config.toml
d_expert = 96
normalize_top_k = false
init_std_router = 0.0211
lr_router = 0.00207
norm = "rmsnorm"
beta1 = 0.9
batch_tokens = 65536
seq_len = 512
steps = 2920
dataset = "wikipedia_en"
Below are experts of layer 8 (counted from 0) of a mixture-of-experts language model. Rows are named router (the router's row for the expert) and show model dimensions 32-63. Each number is 128 + 32 x the weight over its row's rms, rounded and kept within 0 to 255.
After each expert's rows: a language model's description of what the expert responds to; "gets" lists some tokens that make up at least twice as much of what it gets as of all text. This comes from a sample of Wikipedia text that the model never trained on. Tokens count by the router's weight.

# expert 19
router [131 182 121 108 142 143  91 179  89  80 133 125  91  74 136 100 109 145 144 150 127 152 114 135 137 118 181 141  94 136 155 103]
It responds to: Foreign given names. Pieces inside personal and place names, often European or Latin, such as Rol-and, Mon-ten-egro, Alex, Angel, Marc, Val, Crist-ian-e.
gets: "ol", "el", " Al", "c", "z", "v"

# expert 21
router [162 121  82 183  76 128 117 113 136 102 135 133 173  90 135 134  88 162 118 123 113  96  85 109 151 172  81  70 103 115 204 168]
It responds to: Word-final commas. Commas and tokens that merge a word ending with a comma in lists and clauses, such as Americas, Switzerland, Then,.
gets: ",", "s,", "e,", "a,", "es,", "y,"

# expert 37
router [160 214 156  81 103 113 169  79 135 171 137  75  66 105 125 123 116 174 151 160 140 164 100 104 158 121  94 155 155 151  61  90]
It responds to: Second syllable pieces. Short second pieces right after an initial capital in proper names, such as Ball, Stallion, Collider, Massachusetts, Pakistan.
gets: "a", "ar", "all", "ass", "an", "ill"

# expert 38
router [109 146 178 158 176 139  97  81 158 112  67 146 152 149 126 115  98  94 173 142 101 167 121 139  88 148  96 159 143  52 120 155]
It responds to: Colons after field labels. Colons closing infobox field names and "may refer to" lines, such as Time zone:, Area codes:, Complications:, plus nouns like species, km.
gets: ":", " is", "s:", " =", " are", "es"

# expert 9
router [ 84 171 161  84 187  88  96 162 139  90 164  53 141 155 138 109 136 147 163  77 151 144 139 171  96  94 138 171 117 148 113 174]
It responds to: Foreign name syllables. Inner syllables of non-English personal names, mainly Asian, Arabic and Turkic, such as Bakar, Shimizu, McKimson, Kim Bilir.
gets: "am", "h", "ak", "ad", "al", "im"

# expert 23
router [121 179 121 159 126 157 122 108 132 146 186  90  72 153 138 148 139 159 166 133  90 123 156 116 118 105 198 128 136 149 136  78]
It responds to: English surname pieces. Pieces inside English-style surnames and place names, often in tables and lists, such as Bur-d-ell, McA-d-ams, John-st-one, Smith, Brown.
gets: "d", "ou", "b", "n", "ay", "er"

# expert 29
router [ 88 104 107  76 175 134 141 177 135 147 143  81  38 129 162 106 120 159  79 171  85  88 129 103  65 123 120  92 156 120 107  65]
It responds to: Mid-word Latinate stems. Middle stem pieces of long Latinate words before suffixes, such as quarantine, advantageous, pregnancy, mechanic, industry.
gets: "est", "ac", "ant", "at", "ent", "it"

# expert 22
router [132  98  91 152 133  94 147 117 116 104 156 180 167 172  80 129 137 155 109 119 108 137  49  87 153 187  97 158  94 120  70 154]
It responds to: Prepositions in infoboxes. of, in and field labels in infobox and list entries like Location in Turkey, Republic of Moldova, Country:, Genus:, University, born.
gets: " of", " in", " the", ":", ",", " to"

# expert 39
router [117 169 107  76 116 146 141  90 184 151 163 121 117  89 116 133 143 135  95  50 108 167 191 131 122 102  68 132 129 116 139 150]
It responds to: Compound second halves. Word-final pieces completing compounds and words, such as backh-and, thunder-st-orm, touch-d-own, plus function words like who, which, could, should.
gets: "st", "w", "d", " that", "and", "m"

# expert 35
router [109 140 190 176  99 172 190  82 125 172  79 125 152 137 110 102 128  91 168 151 136  67 151 135 131 159 162 165 179  97 166 172]
It responds to: Lowercase word onsets. Opening consonant pieces of common words after hyphens or articles, such as -l(anguage), rec(ipients), rel, cre, l(ove), c(itizens).
gets: " l", " c", " n", " N", " d", " f"

# expert 25
router [ 91  76 121 119 179 122 149 111 154  93 155  71 136 140 104 113 124 109 154  66 120 186 169 133 126 100 203 175 112 166 171 126]
It responds to: Word-initial letter pieces. Opening letters of lowercase words split into fragments, especially h in which or whose, and th, dr, every.
gets: " h", "h", " r", " th", " e", " d"

# expert 16
router [185  94 177 129  83 133 162 132 121 146 150  73 146 154  99 118 152  85  98 123 126 155 188 129 148 151 153 137 145 139 154 155]
It responds to: Articles and sentence openers. Indefinite articles and sentence-initial words after a period, dash or line break, such as a, an, In, He, she.
gets: " a", " an", " he", "In", " He", " A"

# expert 34
router [185 103 119 128 148  83  54  80  96 130 174 182 139 143  99 102 213 104  55  95 133 140 141 148 119  94 143 147 141 139 124 137]
It responds to: Verb endings and participles. Verb suffixes and participles in running prose, such as -ing, -ed, used, based, called, published, allow, often before the or by.
gets: "ing", "ed", "ated", " with", "s", "es"

# expert 12
router [110 152  97 146  84 187  58  82  94 120 121 158 104 101 154 127 138 154 119 125 136 114 101 172 226 143 199 187 126 112 142 159]
It responds to: Foreign name pieces. Word pieces and accented letters inside non-English personal and place names, mostly Slavic, Spanish and Italian, such as Cháve-z, -ić, Jędrze-j.
gets: "o", "i", "a", "z", "ov", "j"

# expert 15
router [191  78 136 117 109 118 136 116 128 106 152 155 192 106  64 180 173  62  99 139 134  88 103 121 136 130 162 150 151 132 117 171]
It responds to: Prepositions after content. Prepositions such as of, in, to, for, by, with, into, during, following a noun or verb and preceding the, a, his.
gets: " of", " in", " to", " for", " with", " by"

# expert 36
router [158 100  77 133 112 147  80 137  61 149 187 170 151  85 125 126 153  67 119 115  95 122 173 141 112 153 149  93 110 114 133 139]
It responds to: Adverbs and function words. Adverb suffixes and function words in narrative clauses, such as -ly in shortly, -ently, was, been, also, before, when.
gets: " was", "ly", " as", " of", " is", " to"

# expert 6
router [129  78 151 136 125 109 152 150  56 121 154 174 129  96 106 107 125 181 127  84 126 113 165 159 151 194  92 134 173 137 164 165]
It responds to: Closing punctuation, quotes. Closing quotation marks, semicolons, parentheses and table pipes that end a quoted title, list item or clause, as in "La Perla";.
gets: "\"", ",", " the", ";", " |", ")"

# expert 7
router [145 105 132 146 144  92 198 185 128 171  79 147 149 132  95  46 111  69  74 163 102 139 147 177  84 108 110  56 136 125 146 140]
It responds to: Hyphens and list dashes. Hyphens inside compounds (first-run, longest-running) and dashes opening list lines in infobox-like entries (- Website:, - Source:), plus some lowercase word starts.
gets: "-", " c", "\n", " C", "/", " w"

# expert 18
router [200 102 173 122  86 203 131 164  96  64  69 174 160 173 134 114 102 100 135 147 114 119 127 164 134 147 125 114  99 119 104  96]
It responds to: Election and census tables. Table pipes, digits and percent signs in vote tallies, census figures and statistics tables, e.g. Total votes |, 0.7%, Votes, elected.
gets: " |", " ", "|", " was", "%", " were"

# expert 20
router [140 141 103 125 104  90  84 145  90 166 143 146 118 188 167  64 161  98 148 161  69  87 155 138 114 153 197 109  91 186 110  91]
It responds to: Verb prefixes in narratives. Opening pieces of verbs in biographical and historical narrative, often after to, was or he, such as pro, re, return, appear.
gets: " was", " re", " pro", " con", " a", " his"

# expert 24
router [179 114 149 151 153 155 150 151  91 102 108 104 153  86  81 169 144 115  87 109  90 107 144 111 142 166 152  97  96  93  96 124]
It responds to: Line ends and headings. Sentence-ending periods, closing parentheses and quotes, line breaks, and == section heading markers at paragraph and section boundaries.
gets: "\n", ".", "s.", "==", ").", "==="

# expert 8
router [126 105 146  88 139 127 186 151  91  81 145 144 161 151  85 146 128 141 161 134 116 166  73 104 106 135 143  76 130 145 157  94]
It responds to: Numbers and ordinals. Counting words and digits, often after the or in table rows, such as two, three, first, third, 1, 3.
gets: " the", " first", " two", " 2", " one", " 3"

# expert 27
router [ 83 189 122 140 185  88 163 158 152 125 160 118  67 128 142 123  96 141 161 170 118 155 169 139 145 127 102 147 123 112 156 100]
It responds to: Word-initial fragments. First pieces of ordinary lowercase words after an article or preposition, such as fe(et), qu(estioning), s(omewhat), especially in animal and species descriptions.
gets: " s", " w", " f", " p", " fl", " v"

# expert 30
router [ 82  82  88 147 115 178  90 131 127 154 166 164 175 113 138  80  99 147 164 122 162 154  76 163 117 163  64 100 134 154 118 148]
It responds to: Digits within numbers. Later digits inside years, ranges, coordinates and long numbers, such as 1843–1868, 2016–17, mid-1980s, 12.00295.
gets: "6", "8", "5", "7", "9", "1"

# expert 5
router [150 143  83 161 118  86 120 112  89 178 149 179 177 125 112 188 123 124 127 159 126 102  69 126 128 137  91  94  73 154 108 143]
It responds to: Conjunction and initials. The word and between paired names or places, and middle initials or given names in person names, such as Washington and Lee, James G. Rowe.
gets: " and", ",", " or", " &", " South", ";"

# expert 13
router [106 153 142  73 129 168  92  66 155  86  92 164 163  87 175  79  50 143 152 142 149 125 124 145 116 160 138 111 101 144 121 144]
It responds to: Coordinate degree signs. Degree, minute and second marks inside geographic coordinates, plus table pipes and numbers in lists, such as 80°6′56″W.
gets: " |", ")", "°", " /", "′", " M"

# expert 17
router [159 169 124 137  77 170 113  58 149 110 144 191 165 171 116 163  91 202 156 134  76 103  68 124 162 167 136 102  85  80 129 132]
It responds to: Place-name endings. Final words or pieces of named places and institutions, such as Lake, Park, Bridge, House, Street, station, Rochdale.
gets: " |", ")", "a", " ", " 0", "\""

# expert 33
router [107 179  91 161 142 117 160 154  93 136 109 149 109 144 116 186  99 137 172 170 119 101 148 135 148 110 183 142 155 165 146 186]
It responds to: Name capital letters. Single capital letters or short capital pieces starting names after hyphens, colons or pipes, such as G in Gerald and F in François.
gets: " G", " F", " D", " P", " T", " K"

# expert 28
router [154 132 152 128 113  90 157 160 159 150  93  92  83 152 176 134 136 171  85 110 176  85 122 147  86  83  83 155 146 155 120 114]
It responds to: Math markup and odd fragments. LaTeX formula pieces after a backslash such as f in frac, plus hyphens and mid-word fragments in technical or foreign text.
gets: "-", "o", "f", "x", "R", " B"

# expert 10
router [105 112 124 153 117 145  54 150 127 101 131  88 132 144 118 146  92 140 145 105 117 177  86  95 123 148 154 190 139 126 108  75]
It responds to: Name word pieces. Middle and ending pieces of personal and foreign proper names, such as Larou-che, Mit-che-ll, Call-ie, Wil-hel-m, plus common first names like Jean, Peter.
gets: "ie", "re", "he", "é", "che", "e"

# expert 1
router [161 130 132 116 154 175 155 113 176 151 134  91 157 102  98  89 128 163 162 135 186 130 117  72 156 119  91  87  87 138 156 145]
It responds to: Adjective suffixes, nationalities. Adjective-forming endings and nationality words before sports or career nouns, such as presidential, professional, Bolivian, American football.
gets: "'s", " his", "ical", "ian", "ic", "ial"

# expert 14
router [144 111 127 135 103 151 103 129  96 119 120 155 138 182 122 154 129 138 178 103  94 149 103 143 207 136  92 143  89  95 128  94]
It responds to: Line ends and headings. Line breaks after list items, table rows and sentences, and the equals-sign markup that closes section headings like ===PLAN===, ====Mayors====.
gets: "\n", ".", "===", "==", "s.", " =="

# expert 32
router [162 127 135  89 105 155 122 160  91 145 135 161 142  81  89 130 175 132 124 149 156 137  95 105 159 119 143 104 180 178  82 164]
It responds to: Sports table codes. Pipe separators and capital letters of country and position codes in sports roster and results tables, such as MF, DF, ITA, ARG.
gets: " |", "R", " the", "E", "N", "A"

# expert 3
router [100 107  96 136 131  64  75  49 112  94  60 103  86 185 118 139 104 132 132 124 144 120 133 142  88  45 113 141 179 112 143  97]
It responds to: Plural and noun endings. Word-final suffixes closing nouns, mostly plural endings like -es, -s, -ers, -ins, -ions, plus whole plural words such as years, members, days.
gets: "es", "s", "ers", "les", "ins", "ies"

# expert 31
router [108  70  59 154 154 157 159 133 146 127 142 104 116 163 143 149  93 134 131  95 144 174  59  68 100 125 152 149  82 159  96  91]
It responds to: Middle syllables -it, -ic, -ian. Inner syllables like -it, -ic, -ian, -us in place names, Latin taxa and adjectives, such as Magn-it-ogorsk, Pol-it-ical, Arth-rop-oda.
gets: "it", "et", "ic", "ian", "us", "at"